config.toml
balance_loss = 0.0192
router_noise = 0.05
init_std_router = 0.00611
head_dim = 128
norm_eps = 1e-05
tie_word_embeddings = false
init_std_o = 0.0058
init_out_by_depth = true
optimizer = "muon_variant"
warmup_steps = 200
batch_tokens = 131072
Below are experts of layer 4 (counted from 0) of a mixture-of-experts language model. Rows are named router (the router's row for the expert), gate (a neuron's input weights, with its number), up (a neuron's input weights, with its number) and show model dimensions 64-127. Each number is 500 + 40 x the weight over its row's rms, rounded and kept within 0 to 999. Numbers have three digits each.
Before each expert's rows: a language model's description of what the expert responds to; "mostly gets" lists some tokens that are sent to it at least half of the time. This comes from a sample of Wikipedia text that the model never trained on.

# expert 14
It responds to: Year and digit prefixes
mostly gets: "200", "198", "197", "199", "196", "192"
router:505540481466533485556457460491496437546460556543542433473493467528539520532514486575530528481484534450571499511543441467467418549494458541485537526408522441498549454463556498519557418598493538
gate0:532531453521439470508509524511470487471542514434480559524494464484520469490502485539443519502527510515521490478470485496535471456487504496524505487492486505514413426483537472497497454534490572
up0:482451490541536495570555465491542473513525487422542527518415556504504524510512516483500517454496494478586547541462535462615425476513498439490544465477508423472510554472571543474499572481510502
gate1:479525459546548576552511439457557534443475554507557514529536507461505508401501555573482537473508506487546474488513491492590462523508541430521487555475509501526504473517526507463524534510569506
up1:543485502579522498519495496532459559487525573550469514533468520453516535445505478503512628580533514514484511484480508570425512479558463453505463480479499518497452458493563491455478450498475569
gate2:480565484518499480477452517533486488544552497516480462546513535523473503506546465569494531435532481444476522471513556487495546508527493509485439538513479478515445515527501525545465497433540502
up2:510464518394502510426520445529532534450469534459425564514566512528508460553429543523586472455507465477525486509496440481423479496545575551410395460470485527491478584583482528444520454481451541

# expert 7
It responds to: Auxiliary and copular verbs
mostly gets: " is", " was", " are", " be", " were", " had"
router:475538524488438509458532460454343522500546530408608533479547463456488532535479555518458472554573479456551532469442532455486496496460536466535450463478492515480489526536536517517551510494517440
gate0:520575514426561484541480574538572565523562524530468487460482532443512502517510491492493487490407474531430558529550456490510511473559383505494550550516513478483595462482465461455461538608548493
up0:513461459546522535531522548563552509484514515507599506403565488515576533513507482480487535459518433516468466511584437534511470537543462488476499499551479514574498429514470534514484423505526551
gate1:520551525626503518546514505449574498538593453387525527499437561558511562488510498529523514462557538497448547467501449513549479564523471501581595580508482466503504520546552477515496449464504511
up1:488539504493486522502449447571495480480516508430491535466497535474451522500549489515500485573537563496465506427489497529456472554511548467592543559532471508546486519528462532498495489463575555
gate2:466542436468476430554548472410546495557575443524547494513501461397517485508498484502503475489457475513499480517466439436464492479468487568440520588448455511523512573501548659518480456582525457
up2:447537499482525463482537482439566452554476449525492468523461526460534478499533507439480429461503489541464471497510472432432449459479560511558554482449485511550464609551491546478475530575506496

# expert 16
It responds to: Numeric cell values
mostly gets: " ISR", " cousin", "en's", " friend", " corruption", " childhood"
router:473539537485552543443550551570560500542489532558436525521525564465557505486469525505506494438475481527477509569551482558477495486557449559454454439491438480553479532448487543462494475501437502
gate0:515513459552469599506521450462422492482508471488508484510499444502473487487467550494540478504598485462478550481526477502499509525529468462491506480520456536453502458556476481522479451406482481
up0:473556427533512511510531464499523486541503471477469585553514419540437472491517498545533491503484531499423495433562522526507545403464493571479532540512519478537472437520466476565527507600561428
gate1:609523542510500565523490461451460443543546544518408467498436485584466520460496503480429542566471501554545503509467496474507497529499556467481464539526511551495532570524457528477453435521472496
up1:447463489476498395501415512486471537497534477508552551465513550477544518543512465508493502477528470471469461535542508530475450555516548479475560484478522531448569570478485431514463545508480575
gate2:517440498507465542450543480485490572489537408509499485538468512523454459432414459441507587517445464533394490459468533510496566511482547492462517479525406496471497524474452486449514552456521520
up2:489556509514567531522502489490583550450459493472416397484402540515392573503517527524529518490444525465493498508551537516582486500527535441545535488528490567517461503561524486484424484487496533

# expert 1
It responds to: Common nouns after articles
mostly gets: " family", " character", " areas", " case", " life", " story"
router:497507483470489525537500472498427435498458503459500429426469464459441520470530519578483510568477507459534554473529454496491452499491506488505440508484537513536503486473448434501476544528483506
gate0:567519459514533517511515501462455509572555526461436532487554497502519501490478553538583448418473527516466432501576582504476484497567472537472477478515496501514531534514519542513462461510515467
up0:481475481475530507580453512508454564550511485539498485494418517515553463491570506459431461472453551488572495555479505500552468525451442471498508497413516507473531564528517494465491451460532563
gate1:503482516442524485523515495502552474577493445467559480517499542486509471508545465510505563517502536462448497453458543446510499423568480549481502529517538418450508491602489504485534532418509516
up1:464470456433540503489508421470540501488484510525514522576487513444521508498519505497495507469515508505504428513531589488522536438567533473492526523496516465486475501539554492483463464477478494
gate2:514501486494510494523500516513588527516525502472530476478589573504502546497466470470509507496444572487484505488496520551464495471523500501464487474493468461554502449514507488517460474448448482
up2:530491507516418531558517520471633578551491518469516437498514561518457546505575454525544518471475512534464477532511491480523466525524535467479463481472422482523542499464509477510451469492400500

# expert 15
It responds to: Table headers and symbols
mostly gets: " MPC", " released", " JPL", " %", " ±%", " LINEAR"
router:490525481613513511459490524502495467585537546510481471557552498508513529440545534521519561480529542473487591557542438543427449444522448474423467438560529466541511560443483498487449452481465458
gate0:555487501517464495452507469524541407509584517404552533430519495463469513481445540507571581621490543527557533501500572478571492471480489464480533465538497506539487478437462513458531525508506497
up0:456464455541510547573480492486476575425510484520487521570548527585495500469523548448515446451516452486503560542478551575484549443516476503445530499496545507465475499484476461519463503519529483
gate1:452491539533435463463492475481493502476463493461593451490538547421398462491597447444485450594520492553448482521464459596515496590435475463531461472468477458479529515492611539509486483520542437
up1:486539535507446514480551612476530456541427458444511461483552529479543485481426486448470507484508492483527525549548482521493514486461503500526544490517501525445531476478515513483454499490506559
gate2:491581430539491506529461533496475516531534449494471496488497532490544513417474530493429596528513548503517538525532492543529548535465549477545523500509545501468537493427496409526518505500578466
up2:532458543510600551469427494462452481511451542507509484441574539594484495547513444545440547514529533513555460508447466505561490535492582442495508533524573559412436507517470436485576548468576420

# expert 3
It responds to: Table digits and separators
mostly gets: "|---|---|---|---|---|---|---|---|\n", "|---|---|---|---|---|---|---|\n", "°", " Kelly", " Cruz", " mainly"
router:480547549486565541436542554569558495542493536558438521515536562452553497484476526505515497438477472537479521573556491561481501487553451558449450446495441481548484531452487545456491469498437496
gate0:495490449524471449459511458496462501477573525424498507468514472498523434450532473448465558558470512588550487530499468508497503540447489382523501487527451470484470533489548524489477547479557513
up0:490494539529421471566496513518516553544459523526469550510461502483496495506562513529494498539553487515494499479455520512565491551516580421481512523492453457518452576511499558522465530525557570
gate1:466472543484440535398483471512517424496480541466498540536555408555504467505420511526514518496522461474497486500530503542463536459529435477498500514565536537537448467581463476519480447534477544
up1:555514454583477449495506568468489533485495517504479505489551526526544585452538573509535469423475474521485513536562505471585501486495456519465505457483501528526520530483465478432424488561530427
gate2:475465456449536489457538546487504456504511553457562424500560515516495559573533470490507510449543491476505502506500505390505466531491472524535509544538522458471501531514529558504500449488539422
up2:448519530546422558497512481543443492515566522482534524582450527478561513480498483462493446558516516497507506508536510477546474517506492532535433455529446431511529427487526513487473482469527471

# expert 10
It responds to: Proper-name words
mostly gets: " Royal", " Wales", " Irish", " Bh", " Mount", " Pen"
router:477553520493544556437506540566536484557495531542427524498525550480532499476482505523537473462478475548479521562542459545528491480553467551448441472466464454545505527429488526454454481519463493
gate0:474543459460534464398539442514518552479502553484541476545491457511494489505447435555496526529485461453417418552512513446531480569476437519472521500529482468465522533457519473496567439477519478
up0:514461494507540521472593518555491482464453523462473496507484524471507460477499424484432467593483520592483487581489543473423458514485438593478519500444450506479472488522502519536458395525478484
gate1:448472399530498431522575565507466500479501483460514541564600528478562530558512449494440484461509439535514520448456521490532561447461538457453456490503501475481419555517511515553467540545511467
up1:542466526528507564469538503444490540524599467468498489528490501586504511439394483470522513500522422476473503468472552483462506499494528575445528564519530498366475446460502449549582487420475500
gate2:496453436474486494486454553560482495533522539454469488484464515418438491462540407468536504554479496501460439529464547495580477534475515546485495527546526457402489465489421476429433553473493582
up2:544482503557511464511523508510489524454489553443574535557536464559485506515562488504535521413511533530569501443478571498478528406565535470504532477517505487523536499587536472497503472532464529

# expert 4
It responds to: Mid-word fragments
mostly gets: "-sh", "ugg", "add", " hard", "â", " Wing"
router:549518513507462501395552490492481423521427520502476459490482522475522397486525474485566463558463428479482526426517570509499487498438488501463483489550445513444460526454487545508517489490426504
gate0:511486502555550494488459512414497545509572506530477459521480482523480530515554407488484486478449473476443511478481475559526554513503435535480505482524528538450567513462512552451522472487515439
up0:493506528529482439461481540525500635518510527534517512475497521484446467470531519491518507493440494530525485486539498459495604547492526556463550462458487473517462436500493476465505519525494527
gate1:591486489517521568502492427445568490484439467437545463522562441419440519507509522468500482509505549499473472520501548486498557522480490500476533517536472484516547462535491460450521598556475440
up1:435499443541535499564482554524459500503497571493497479526479496485542465485447523544464520509517543560533534456446433508525480499471447496498427478493487534537521468426488476491471534422445553
gate2:498400487486484502465487515429521453509497531520525403541467483525458520500510477477463468503514515492501536515483479456435473542461461537501470475528510511516452478438527470503496515465493556
up2:531508524591448562529520636572452559448530526511546536509507526566448532456527603477452496490504475505522503480454527522486592505515525496484495502521514441459507442438515505484484534548483536

# expert 20
It responds to: Personal name parts
mostly gets: " Robert", " William", " David", " Richard", " James", " John"
router:514501475512482464500524470459472465484518483475581548502498408543490514446503505479515453531441481560587486513478509442503507492522505487545498510520515426483549535470419459471473514528577499
gate0:489512508511481544467464517543489475479464515515607515583616441520515512466517476457491481505494527484529486406512551479462462528517507566549484530508544458566545521482480496517515458433559452
up0:497433478576495545486512517506483460484500478520560531534561512561501440493489463393508561531506550414493485394485578511525444515561492556469529446509550444557523473524490504524495445509528463
gate1:541533435432530540488492505549545508485520483528496485448525410459514542586475492506520419500538490496501486509510433446463513455487488492486499529539495463485547526489490501516604502427517564
up1:441479479489484539532558448564490484537496530457445502464449559502505490502526539518556569514443551522502461474510428532556472439488612417498454488460451477490423510529497519442401526532449474
gate2:420525453494477471533515488589488455444498437549491539507435441479499401481542465514424484462459455513479434483504440493553540577502470437515531499509536549502552476475481475488569549536439525
up2:475536427477515509524552533597469487517447478538473509481462446526499401475448480484498484435431528486521479453456479551554492515450514412507473531452531599503547493437456490470574512513510526

# expert 22
It responds to: Articles and determiners
mostly gets: " a", " the", "The", " an", " The", " its"
router:504488503497391480535496510499497509552497509430518523511467515461472518492493510495544514563550434497479484547436514435510451506482578459544486534459474497542491489463528489492510519508473461
gate0:520514536532454607549464522413547458491504565457502503509527504414476528511549535490515552559579496519493478452532531518520568466520540543539468566499529467491594506479543542540462547474452516
up0:516542452525487498516546556453491485547442481494499502525497530502436534440523582488481471515542566516399474426465483525478523404441524522469471594508466489493526506485454473452605554532504471
gate1:503487426458459529484546429495436475514525553493561555504497544525563423481474457488503471493487502506514524534392552439561483436387516475491446524448448579455510455467453536532515504500545556
up1:508493516508539513567483550536564465517501486479514474524514567586463477529531539453548520534514447485475536459497486555545475523510546480501557501514519427554461466496594509485511563473447508
gate2:518480502501572478519499452515613454479447507542487495562431477496493552525451552454563477403488451470523493539540533515500437491517497424565493410566428466470458485481477435481439533566534504
up2:476448471435428505565539550533438473493410511530473469454371474453493520549506413500571525517513487481472443526559472496539497515539468504503502550483425417486522463486465469519518547531567553

# expert 9
It responds to: Word-ending suffixes
mostly gets: "ically", "ized", "ious", "able", " highly", " good"
router:555540494493464519513522509542501423486538442527537472516527528462486504449501481541519494533505528542449538481519455480486520442475493519456503513436483495524459511443516449448462530439505447
gate0:539480479399556485504506507504421470453378542469592516528526492456523487461544498485465518534573491480527509512514412544495501575454519481487549526490537499452562494523560471561516523473507550
up0:520575549543518525454468471514475463489496531524473528429476528494538530530461551502520483530549420481558571539442555450445516478583527455490492492491497472467545475541573476423449468482519410
gate1:519502514499518582509531463448519475448560498501518488466493436540496508486513483536559461538484469520487479528531561437524499460510486513519542507443520460547521466500498504474505476518364519
up1:524490505502483478558619562429505506448517543448489485499532490496473507540488459516556545513533449521510588470539528445415542438579487544469512532493526564515529439453531594438492468480478552
gate2:570521451459445490556529444471504498489470459437509471507484450550500393480474515473489490514495542507439544521463467514606473516453480452538555505506434465558531401562514464550579541494544492
up2:510530590517533495467522524547559564569496513515511521488531532501497514503490516447471495442471495550479490535532605543443563496520574434471556565492534563482470517495455509510481477486470436

# expert 5
It responds to: Numbers in tables
mostly gets: "See", "|---|---|\n", " Korean", "Sw", "kov", "ová"
router:475552553488557545438541554570559503548490531563437520512533564451554494487477528505509496438477480535476520568555487556473505484552453554452451447491443479554480535447491540466491468499442498
gate0:509474462423424455426459537501512480475517493508590538574487423523564539436555457515549486460460532502536439444478502547484485554498544502506488514462524488541495543506512547446508498497434496
up0:587425518546524465529467474518544523486472444504470539474486489563487477475471564411527480481494510510524576511522466504546501510495535465409470468502524533520469507504539536538414553550483501
gate1:525518464520474503526514481459538469499526411486491543490498495498514447569444521501525517552526507575480475568483477474546499458491508497521485554537491488593593501480507477499579555493505535
up1:487519552481433618549500567512579487511529523486519515540475503516448485578481510506481548484488476536448475486537450471494499506534513434498527507553510499582456454587495554462582529518466553
gate2:483476476486481547485497466483474506537440481488537548441530505517502493477491461492473529503543542479503504476441556470563515508472485557537479515471541520437503494442472450480408531537549485
up2:469508498558573441506546544575456487446509484402539518484523487492546528514537505459507461518436450518522533477564537507451487512527418477519500483498546400437403523583465499498578423472454517

# expert 17
It responds to: Spatial and topical prepositions
mostly gets: "In", " over", " in", " within", " during", " across"
router:446534553494554558462552551587542480548486504533453538507557547442519507508494554481537565462502492540533522584542478572476498500526497541449432450473429490512449485431498505465508503450441486
gate0:400444440481469482507540502448565589491517489470499546521555447445483478522496462495498433467473463448481534461547480576503526590548530506551521456520483556465434443513487487622555537587500494
up0:478516485517498507489531489593430511495478525577546491546540546520444487478504513460540571448517467473516434506460444485489539463502494471519443506413511488515476464435504593443518553491505502
gate1:497544538472534502495550519507475533495502482486478528508491476515530545483554474480551394565523470424469478455501513484477505462509478554479501558533461492504583519460478526482529513439537486
up1:504443460518525461508515479543502604510550510569437527501500555483524537436512503478453500481506442460470463486532524517574601536456465482455566426547517575558479450489522447423464559574435449
gate2:524517515528490483503502544537453502534495523429508504466483471499399483555525430495514552522470536445502505498476452510434535456458446524512458478550567447538517455580521479473513505465547526
up2:553488513468539488463440528604458463496533584434535561540499523441503518425531456552514430559577462507529504508450473474459559581507455463492469436568456533479506530483492436425504539496465429

# expert 23
It responds to: Institution and award names
mostly gets: " International", " Institute", " Historic", " Studios", " Arts", " Museum"
router:475555533466529512432549524557526497551478524516454536522476524442521494504502529542515560461514468557408463552539456558484534432531458531419461472494409476539498551428489547424470497554408488
gate0:510491530456493528531451483544484447511526405474593514452452514512542417457502499496533480507506540498484550546531428435562475501508498440533511546539547465507508477475477523622499477518544575
up0:465557402504569466512359552526498465468506412572463486447504494541439413544477486469494452483478465475439538431550476417568429493496477518446491482524528469511494538517504517581531549546617498
gate1:518524467493512461492480436473507554497523526532474459571480452480453451448607528508529483548510531496498541503456468526527447520518494469483550515532453449510563551556393432461500547549497468
up1:474466472528518443420560512534528518525474479493436534584554492520435526509491595447469474514527482491532537485440489487452463490493461452432553548459483471550463479484521473496462440517481497
gate2:473543474473525511525413431459539496491451488569587503478504526462491481406534530464570522494508492528494520507506466386572514484457585435427517480468483474442511438463500451467524439507456480
up2:457536471564522544541486485501499516437470428543511504458528519539368490561531449527492481517471551494487501565450500455474446490496517497548595518532409556547485443538468454494555468462546541

# expert 19
It responds to: Sports and action words
mostly gets: " shortly", " settled", ".t", " add", "ー", " pet"
router:475547536494561550435534554573558502540495540562439518520525565452557495481481521501513504438485484531479515567557487553474510473556465559453454439486448474551482538447495538454494466494437499
gate0:498484496561478431555513491515498472487472386434521487528523509463465495529515521492553475505566555456500431427566495514458519458461547472458498549498432490494517496466451511588539500504430512
up0:490490490499511512532442575502485521471570516500434527554511516528501513506526517504584548615546539504472505516447548521430445469460555546522518514459496521422507476531478474452472497489474488
gate1:485502532528501479501534526551493427464460495477529452466610430496577519513445521440487567545507513486481526600465465467457469410457555524560483569547497574506463570465457509511433517524470528
up1:478466497512587429458500483485496477527447550480539531533432466538578490484540570392433499506496562448493525424532422405485497443545452510572503545511498490475479510495495533506563450477459575
gate2:533456548581472471488470540435458505504548492403529518449518549510429454581499480525540456533526495484515438530510621517478437531532558495528510468557483530476480512520456495467534520527492512
up2:533483500484505509460475483511472527539477440488544533436514452499437493444450479496511453536520470465486479607457498617414552534444479526514469480519489500515454444571479480462571476526511527

# expert 6
It responds to: Table cell separators
mostly gets: " —;", ";", "};", "%;", " –;", " |"
router:485487452571426483527470465510423541567499495486532583543541515580453529452457450444495498491528525481466470467515532471541438557447515514465513545458456501438480522536529547540531471557560544
gate0:500461496479438504459484553480412495463513505518502507443508462476462524560526413508529517543494509442512504562447451564585460544521491494512449482491495502445512479482478538510519426430532463
up0:477527526482481491530470598485388494488513473534528483436488421491448504518463466528485486483514480501464558569458453527523476503533509451485445447486542551485520484502492470495478450393520446
gate1:466482512493444513456528499519524557433522484494496511530522439525464561549492487505481400471484539484433536525508540559508593486553579534554455554551498513501518497452504470528513452439481514
up1:480497489547427518533482450460519478564421559494540555535483488513480452456498443526491614426488500505474510516529479459573498536512505516510475565530494556531469538459527445541485515471509517
gate2:482452478523479480444501579480478549608445496463561503553545614450490523512534507454526504495437479433432496471503537492435514508505532472451509534493478516458507557507524504488499496541503537
up2:533563420473487538565458556511436501541454437516498456508515516486627548524480518496466410454431535518579513527505487443460506437535498448494482548505505545424536465518454500521528447534476590

# expert 12
It responds to: Values after spaces
mostly gets: " Guinea", " imm", " Sang", " Mang", " March", " Kar"
router:478541548486554539444552555574562503535482537559437525523527563456556499489470525507509502441472478530474518568553488556471503489559453560459455446492432484551471534447486537461489477502425509
gate0:510463558425404512545455615521440520468511460543559483537479489525508530479453544529493498504469435493482419436469491616497540490470552440534573479497488441470537438487539550504457546574463513
up0:454490501540571579472510504494529513488355536406568551512509457525629556499500549511456526480480479519520519518519485502555439520450494482491467477567498428485463532506447507519460444466479499
gate1:475434442500467473464457522479443579570547517505473480429476518481581487494518522528536512521530546458505490487448483539484538525458477446565478495463467551454536543481489467508525439488469467
up1:556477458518401534460538526447455445472532590556516486450460559479512444444495495495485496538501492541528464474466492450505467571566581544489468510490546534453475448560447499516501476493551514
gate2:488384481519502548581495515468467517537538526488518496484467540492500535457494475510513504441511510527506448452475541487444441526499495535542472473487523519507477530491463428523471483576514417
up2:449517515521478498496489435504471511503537560458477479496496439450418570504427452469527451447542472493576533467479474471465514480486533512445537473467567522516578530562495567421380494477552457

# expert 21
It responds to: Coordinating conjunctions and of
mostly gets: " and", " or", " &", " of", " but", " to"
router:445510469460519519507453498504509541462516522484569506475507445531490479476520552523452471564494541470448492490411502376511484497396470445537548507549485510427503455559535480474500493476510542
gate0:577571501488490503484495519434460491493533522514552485478497473504497498521481459512482500502436472584498539535582500571497503546455550518476524453474528448464487521481461502530484607448515475
up0:489527523514532510410432522434496572477531499509454512451486518477504454478455505525486546447502481533560485529539568521528456486493510502483505422447473410533528466508449450532429511502473457
gate1:498476448452493483470501489533514516518491504494471484501536423528468496531526581473519531419497529458534521453457441410513504510518453508476479547514465506507461548498494538514548538468503433
up1:426499572468484491569475491539429465528433540474448555603379539547406500484457496479457552538539458520473444485527546506395487433519511461500531524440539453516498610552485489449484491529494543
gate2:492455502482502493537510520507575554526534490463553483561515501488480490498479479511503498521432500495484488531485515571465571507441541420493581515514504519493481469506514448551493466541451521
up2:539490533501492520417606569441475549503487475500491425505454580543491441529459435468501433493546521531461541532479522435555481469500502477528475469428529467542454557574442513540484530517451531

# expert 8
It responds to: Subject pronouns, quoted speech
mostly gets: " He", " them", " him", "He", " those", " They"
router:473548550481556542426570553586551509536510541553430528534520563462554493503456540493533488442473468536472526571557498547481508492552472553435463436503434462550481522465486543474498477512415506
gate0:486473519450494470495543443484433527508537436488522510471519523522502492482495512505476530475488533454518562505431510488548477492490512460489527526516468474450429427488517484448531495459522433
up0:410534543498571492486447462499522441534495491542514499462482526500509531429443479468483479452441501471540500486542477563579457539512487448512494440549460558490527514568433517505527501489399512
gate1:515480525490502550466542487489484474426492470443440544445542507451539498510483457475525432527499500500479509479534509485465510499574494443509466474472491464500488484511511475498506496546493494
up1:503480489459475507539586544469469430451502470482487524563496454483498435499510461579555450525503546515480462546519479442455522396512562473485523514491449506508511483483530591484543514493566537
gate2:508581473511453485557486456512456495463442490568509535500500503626558522485479506513444494507464518458495525503502499449552498520496544565516552465520482504496526494522503537581545474483512511
up2:506458508477511513567546482511495456491445494505593480505557583520483534425449512544536492426454463500518516466627569512476423504509434522528524494478471495541569435499502522540495477471513539

# expert 11
It responds to: Name-start fragments
mostly gets: " Pseud", " ser", " Ber", " ac", " Dev", ".m"
router:469547522483550537433545549575555498536502537556429520521545564453549506490466517513522499446475479544470516574551483550466505489560458552450457431501436476542470535444488547469465469507432495
gate0:452472484519446502517493484527493520478532509485516498485483495455447497412479480524519511562515524531529518535442438508536492530477588534496480530443559557505534501452451485499473549503435516
up0:487465524522487460501529546474439430457489440480562454519542541533529526439508478521530459481515490454519464432473523498523448510524440540545598464487454453553485468519475495551494453487456509
gate1:504528507490601506501425508470468443530483524445531485438478478489486458485511522518500555510523518546469428475526480554540509452512511446462550531517524499537499604504517494458494480541494508
up1:581479501496467531432481527513495504437500496580398596490450484425449485470545527563447574565468527505422509516487515485475539534486476536448484418503469501430594534518545533469534508513466415
gate2:541531569455541533522508491527538474478571514497504468373525541507510500539574549528443469475477524462544554514478462455432471475468461498543491477483477481410534471509501496492481512470470466
up2:525426434514477511472539486596485528519471412531530515515517502520475540492484532473500569576513461471467564538519530485511543471491546510562450568477519516515537529466490555495464501465495581

# expert 13
It responds to: Infobox and table values
mostly gets: " largely", " Superman", " Arabia", " Iran", " cr", "ček"
router:481545543488551545435548557569555505549491530558441527516534560458555500484480522503509497434483487535481526562563494563479509489554456557447451444492438478550476538445491535462495471499437499
gate0:465464424506538506493485532505441474468534485492493446446540456481440495505536508462521485543500507543509443464447449428514510405519458530496493507495524553491548521549517430502526484538540427
up0:536457488524496497530454435463474408525516466536551414475532402401557533490466538442505544610474514510516416496539517515460462441546551479463474487463509552473541522466496510538473472544465538
gate1:534518451482447553487481459532467566494479471489480527476545605478469516475560485476483460461465514479474490491435443465445573546433475493488508519481501491480560472485542534582494478546530506
up1:485436561508548505491528475514465505524499522475540520523508542484478487447484536496517537489469509499521487502573544492454511526491505530434553477497496478496500481493543533506540494502535459
gate2:468523431532483531510575481512471459578434514495525471536500525457506473517469503466573489566517478490492566467545484524491491514457508460498524525404440458561583533433470513560511552475497471
up2:468534479494531518541479484500503486437452504532476571517518518501439503526507500479424458446435488501454500445559544507494481446545579455545584549474518525551544506489427529424484452535453458

# expert 0
It responds to: Line-start list markers
mostly gets: "|", "=", "-", " •", " →", ":"
router:478480491463455446526398442449481516447518500449484532537481475496499525479453442490461533518532501483479477471505518488511566573442521492569540552536557522440486454529443493526484528491545557
gate0:560543486525440476445425503473486516477503527505455473507555419487574455631448502540480461501446496568510520509466462496473445563468489546482480491504544480486457518527532514526536531374460588
up0:458503570443522477531588518514469468525463510478454453423445470510414520449579516489514540570493415503525486491482584460558489522534575516535492492577595579517518531493490547471490488548531425
gate1:455526558518514518506433510512484532542533480555540461507512451526496529432493491454478507499454473497428448483492458474525461471512457554542498505494495510524466524525512367483578543471459513
up1:514454480422532447488513477551515526460514537525467491476503528474501492536518416488464452527422541541547480503548520455530516544538441498490512506562477511469520530505525467498481517513513465
gate2:503490495453511547482521532464445482471427457489497400442467482490498456533541544516519501524489494505515482534625568466453486541541521479549569489498534518459401459511546543550492536493435447
up2:443541450503497547454524486588490487498548475485570493516477519488449486500492437512496535453514561472482524477473454505568507460451511566465441547476498511447525467554418486466585506497502559

# expert 18
It responds to: Closing punctuation
mostly gets: ")", "\"", "'", "}", "\",", "),"
router:518519524562474563524507522499487507416550435537542492497483502475518507508585441483531486496444469502484473500502435535519518505548471413500467380519536540559428561523501497535497417481445460
gate0:575528554530489489493484579441479520483525535539455509530531439442469513430521547451520476504461454413482540441495554530508460480497586509498571465494494515464576523534489520434497516474511531
up0:449523522527527528450450517528506501521563500497549490423520519455530484519558563447563506488484508540494477529450535507555533538464525417517463496494466487549507510538486549471475452479525566
gate1:462519455536517496522543452492492502555460511435463451499523455448510499478528482464507498504463511499490534516463559563443434460512525576509504509436542520464545424449470502503536545454495482
up1:491471441528589527478504476534496493503478435550496532546487511533524546566494494552525520419528527494436482531506501516514545455531502463409520463411457532424495465452480512452538509510557537
gate2:508534517483495490590524537504355547452535548517530449452480506515544499512437497474481494469442455527505519421489502487543536483503536509558499462515503503542513462491513435556512492472489502
up2:578542547437457545495409516492501383480525489397532502484540472430541472544545480491476486503440566488508535451450511476438472535480575528507507500505447545503468508525508555477607507460449505

# expert 2
It responds to: Line breaks
mostly gets: ".\n\n", "\n\n", "\n", ")\n", "==\n", ".\n"
router:515459510480428450494467484499450543449436514448495483526467406523513468526446504497467457551465477528528495492483524447448523479534534430573547529496515481495508509548503498601497475477491488
gate0:440458481496481481573518518506566534462511472594449529525538519520566438540514508486492418483510546499523525523507487496423519502490493505487485461470479595443460443399495510516522514471482457
up0:454550463481532494551402520484422521522477513495510504450516543531465495485513543472460536597536462506457463421575489503523549562531526506528516452470491483521470529432518512488582532458541486
gate1:635498402489543524519475490493538458464521509455475463550529472485429505523574414464454554531533516455465551550468400562503493533504488486449516522513534481498517497452467475437511519465517513
up1:630478402496531497511483491492553491470564477450442469525536443427449518525555418460468570551504490494450591517452373552519472517518494451475489531518535472484536475438465423473548533457511522
gate2:488468530543579470546478527483452507494400541502492516549482492466469507504498581564527512486513467473528468503450491554498483481467538514481528457453475533415543557589514516475562498493522428
up2:476507525448585564482525487488462494545498479498498451500506481507500526508457503496397471530435413543433528460539515513579479532545533549522495488491488470456483448553495547474458502507492487